From a checkpoint of a small mixture-of-experts model trained on Wikipedia: 420M tokens.
Below are experts of layer 5 (counted from 0) of a mixture-of-experts language model. Rows are named router (the router's row for the expert) and show model dimensions 0-223. Each number is 128 + 24 x the weight over its row's rms, rounded and kept within 0 to 255. Numbers have three digits each.
After each expert's rows: a language model's description of what the expert responds to; "comes after" lists some tokens at least twice as common just before its tokens as in all text. This comes from a sample of Wikipedia text that the model never trained on. Tokens count by the router's weight.

# expert 15
router:139093124152157106132117165161134096170096111123142114134126114131169167148075113133108109128157150080118111134141100119092124111109130112123117141140133140147136116099153098171115144117131108107109172158083142103095097135172144125120131161126090087121110108134081120117131141117126121132131147112114150149140135135169146156152119121101148155126141108121194117124115131088123089141105110110160186150157153131132125172168116128115080125139138110109174076130131121150138166140134106139175102111097127153151163186105132121096140143108113137134133160130091131183124099105134106150154135128185112102154097119104092100151144166151166101122092137125102137120129128141129131090084
What it handles: Words in names of institutions, places and governments, such as University, Institute, States, Royal, and the before them.
comes after: "the ", "of ", "in ", "United ", "The ", "New "

# expert 35
router:140100148141145141148151168134126130139135146102111105100094145115133180130096092138115133072113124089122124135140097126099137128110139111105119142105131133107149163095161134127142124136152060098161165140150128144130134101160123147136156147157102114111147137124103153149139131069136123157104119117136078120150129157124104155163096110132139128095135110129113096150096144120132123126100114114158140181116146105094105125173144095140087139135097085077153114117102102121134163109120087108117130117137143120110100167103128161144140149169132128120142138179094137125131149121144161130175129171148189061124129113119143101120134137144160137188111123154110139105138155191165106123139
What it handles: Digit pieces inside coordinates, dates, measurements and table numbers, such as 35 in 0°27′35″W or 156 in 156.5.
comes after: "| ", "(", "–", ",", "201", "200"

# expert 59
router:107082128169151083097154159116142101148118110105138109152087136146154164130084069132086119151149125079133127125101142130085108124124110128167134138125170119126078136124141117152129075129117114136119169144087151142114084103160158106147138109125131139152131111128104103130108152112121143142136172174133139149143117129133128099127165108130147114100121129119126148128077130123088093133098149138167128159109140132105124161182153145110111117129120119113180102105120158145100193104126163130125084142119154150127098166136115110118157147114109123109143117124098114170120103161162090143156105129188141108130133110107114131125117166136161112144139181113127137093156179135118115095116
What it handles: Nationality and party adjectives and number digits before nouns, e.g. British night fighter, Polish band, Indian elections, several, two.
comes after: "| ", "the ", "201", "200", "of ", "."

# expert 22
router:096079119117092148105155152137172107174125099134101109115140141121167142108116082135084153132135134108107115123125122137083109110129151147084121154133150162094110100150128077166113141134129100136146129130092172132106093126122182138163124140117113126131086160126126119167151118089104149151156160127118093149148104149140150121149128089076125124123068151070144122115118148140122103125130130124173142135150106085108083105143115126139116159125127118127128101128104143170132197169140137125176109123136125154114133147124148106092133162123133106155118106150107136111127120154110101152169144106123132103124123120176088152178094145131124097133097139122155119081157126108123157097138
What it handles: Country, region and city names and compass words after commas in locations and infoboxes, e.g. Georgia, United States; Bangladesh; Maharashtra; South.
comes after: ", ", "the ", "in ", "of ", "- ", ": "

# expert 37
router:114111154127112117114119131110145127152124101122133112118080136119123198096102112093119101125130126126125130130116115155151147114150090094129131160152168163113078143126147132136122108076118096133150114128142122128126149083153132146159190124140134122158138096120088117136107116105174132151100190168131056147161109155121131178113106045124095141118103110106170135144092136131097135149113141141159126144118165107091096134128148143126086133111097104115125096138082141126115123133159083095125161132131148138115104152099131117132098174146146147109135109122118155159125120123129140128147102123135171102153129162131150079133136141178131151162152143174133141139128150150134111149123
What it handles: Numbers and words in sports contexts: match scores, squad numbers, stat-table cells, dates, plus "season", "scored", "quarter", "semi".
comes after: "| ", "–", "; ", "201", "on ", "200"

# expert 21
router:124093134149094129110127141095137133142128099112132107169112145138150155114089101122114155111130162132101139149144117110085071117165140165165147173157148126150112099078126112132143090115138077144110134144121170152111123156105128133137166105130115164121138169097114131135148181076135111135104157097129140160157131113150138163120100137084136148135096080074161147110122128174124145128111145145121172156157138132126123186124114123110129145124151087125112102111129154141128158130103146138114095099084092143127134141156113155138119132135087195151133155139120123164102150106091127105166132148136171117120142173120126126150157098155136134158101116142123109116184123149139151105148
What it handles: Past participles and predicate words after was, is or were, such as born, part, elected, known, plus Preceded/Succeeded infobox labels.
comes after: "was ", "is ", "were ", "- ", "as ", "be "

# expert 18
router:113108135114137110135147136130119102144120121127140098142077111138117146127144120113143137136150145082096107162155067142100089141156137137112115142139153132113153149116146143132103121090107146081136121131082131157132081136146093096143148160131098123109145121106109098154120123131111156144126147121144138126138113116159127159100152098101144106124129151133155112162104164148077086137111118155161170150181081100102080148169129147141121118157128127106159116104124166165151143136129129137173118092121114191157139154138149157101136164093109119127130111135102127173141116131160133154156140137175161150134091164113149118098104133183172113152131137139150172133130138123170064105114
What it handles: Compound hyphens (Gothic-revival, later-blooming), prefixes like non, sub, periods and paragraph breaks before headings, and determiners like this, each, same.
comes after: ".", "of ", "==", "in ", "===", "for "

# expert 5
router:111088127133165120099150159086149103138107082098132115125102141173115182081096110135127106104091128115114120182156123128072088148132148114142104134114176122151116142092147151121110103110111104087157128118133142120144098078167101140168143132150123135126142138109125126149122160122139150122107138137103108157096131086156122139126135128118118111091135116132115112140109133108129111149096083153161124170139137117114130136133153147136106102148133107085181106109129163145132166153141167126143122131118166179154105140102104152110103133158102121110122135158090121181102127155144109147164129146126145065136138147145143090136104140158168147179135152165164150109119176115127114121097
What it handles: Numbers and quantity words that count or measure nouns, such as two, several, many, a, and leading digits like 1,300 or 82.
comes after: ".", "| ", ",", ". ", ":", "–"

# expert 23
router:123099105120117083137134100139142092183102097116107097098121099135121196068147154136120087121098154150119135121124114134108112105131122132096115169126151123134146118132167076139131105126106117089111146099066134152144076112140164094141132123135132120112102119104101081141122107103164132118093137151088150179132163133149099141113155112154119122155082103141129101127129149125117107191105156139173174150119138131123095178141151114118121126119131121111162141136088153126112114127103135141141105103127133131144120153135153160139166182160095157122148135106130139127115119088111127127139092127145134099138124155123148107156127109155167142190110154152143163111126142151132080115145
What it handles: Sentence-ending periods, commas after openers, closing quotes, heading marks and clause connectors like that, which, because, while.
comes after: ".", "==", "===", "s", ")", " "

# expert 20
router:122137117128105064153178134101168105147130125167160144155099158182105126131149091151093149147123148114127102133151125106121103102118115132120144147127157164138159152045153074110111081056150078104125113105146150153151134129131118096123149158124098138131137145118140143141141114073118118119128139168120079135124129133186136115116116126097129117133099072132138135168082157121103120177132136143145129188115131098088114137134150124113125102178124092130141119135103140111138133132141114156101125119131144190160109162147127156099112131122109134119135130126147093143151113085113129125127130153147123126166156120161141140144102133125120116115128145162104136105166129152132136103103
What it handles: Line-initial dash bullets in infobox-style lists (- Rank:, - Website:), plus mid-word pieces like spec, ist, ic, er.
comes after: "\n", "re", "=", "dis", ")", "con"

# expert 39
router:103111078165144137152112124111164100186085117095123153120116146146123141130110132122091150098151128120130107125111109121131113132168105114097108144132130159123100096148148094130112077124121092123139080137143148140145102142153120113142110181111115145147126138137098145155135138124141144127154204101094111163134109137144142118172104118138114130137091127144157123155086166137119099147077134166127133162156139111109109143146133121102063118088111101100122106115090169125097141108103101113157128138135139161133144154083152102120111153130140104132136134086118133132128107136156122150114158170202190121125164120178085131122159148152156104129106143138129151148135121131134137153089
What it handles: Month names and year prefixes in dates, such as on December 13, in 201x, August, often after on or in.
comes after: "in ", "In ", "the ", "(", "on ", "–"

# expert 43
router:099138097099139094138171168133158101177108152152124091153139129124175168136103147156104106111146157141127086120124121135130100095180163124153116151164144148096093163122108072168166142136146119153166164145153117142103098124109160106133159127147100108123104158140075140116129125081096132155135137100119129114084102131114097144143145081133133134109138122119163157159118125141129108134104128101189122165129103099105123151107117147146084115079121131118141125155128154140165120166115103129168076109102134144111101152122099138093088155128091125099097119173135131142139085132135123130154154158136158096149102143150121134150125142146136107162126136120105134141134139141163107136148
What it handles: First pieces of common words after "the"/"of" (doc, b, bro, arm), plus digit-group commas, years and prime marks in coordinates.
comes after: "\n\n", "the ", "of ", "1", "°", "("

# expert 42
router:112114116110108110115111129131140078160132115124123095135110145156128187125133133146135137132109149103109109164136097104102114142142100121171111141129136161161109146094165136198140141112104120090147107152103133139149104085168113109088100151118119124077090130114110121168151123096149138138127180155133121159125113144157136152116122094099117113121102131166137122113155151116142130167107158107139120167136139135090063190130134136145138115088135106094138120104105158173125145126148132164139103169102130149154165155107116132132157151097113125157128152122091111099161113138167129130178132152144113126122136125097137109168150135134124128123089149151087154075151165167161129099129
What it handles: Pronoun subjects and auxiliaries in biographical prose (he, she, was, has, been, would) and adverbs like also, only, originally, plus decade digits 200/201.
comes after: ", ", ". ", "(", "it ", "It ", "which "

# expert 8
router:113129118157108125150149178129131097125129149124153117143070130110134149112155134162106080143140192104128118159164131131117129105146116154142132107120155112115113160152130136112130125137163056099141151144149165130158143102115147141106192141176127106127161131079125120189149117112161139136119130126089077143097105104137146132121109078072080147140138113136108149120109124156119114116116141179143161158149140145099135156161155125108138098102130094074097085087099156129121125131119104135110118101113115170113135137086138164119130138134122152127114122139099119132104165123146134147142159148161137127134118131151124113131121110200179132152086111141137131103132137143100115132108
What it handles: Digits and short prepositions like at, on, in, under, plus word-initial pieces like po in podium and poisoning, in stats and tables.
comes after: "| ", "(", ",", "; ", ": ", "+"

# expert 60
router:079106151171134115127118129138121099176138134112132123100084139124153127111151092112080141149120152119132101122159092127105131115136143123164079160168124107113100133091152134129143085149145122101134143122109143128138161092105154151162126115145131125154104137084094112167114113094146163160116127111095108163099140125124115182107087088116132151107109148119137133146066134159158112147104105147180121125133109104130133147158113125120115166120105100093144121129101152110116159135135121088156113135152097140138111132130118139136139126132125114086135144159082160169119130161139133129175123104117160134117135142169110099106154140141191153126090166121088158143189174168129101108117
What it handles: Small numbers and country codes (ITA, BRA, ENG) in sports statistics tables, such as goals and appearances cells between pipe separators.
comes after: "| ", "; ", "0 ", "–", "(", ": "

# expert 7
router:145116141159096126156190184147152144175161102115118118142112142119108172099144102119148097126121157123102127108156139165110148110149133114130094120129140108154082162133158115115151089092169050162162135111140113146135120122117173154146143153175145105118138121106104120133102108057140107151139176100127104147127111133110109121125084105072087108141099080121121133089132158156144150121171090125180132124143143121142125158144146133079134128137128101085132100126107125139109153139135160117131149138117129151130119153142150119101142142164143140102153117183096130166113144138114136147138124086163154131117127150123106100112132105135147125161125161166119126095137112145130132107143
What it handles: Digits, short labels and field names in tables, infoboxes and lists, such as sports stats, "Sport:", "MF", "Votes", "medalist".
comes after: "| ", "- ", "; ", "(", "–", "."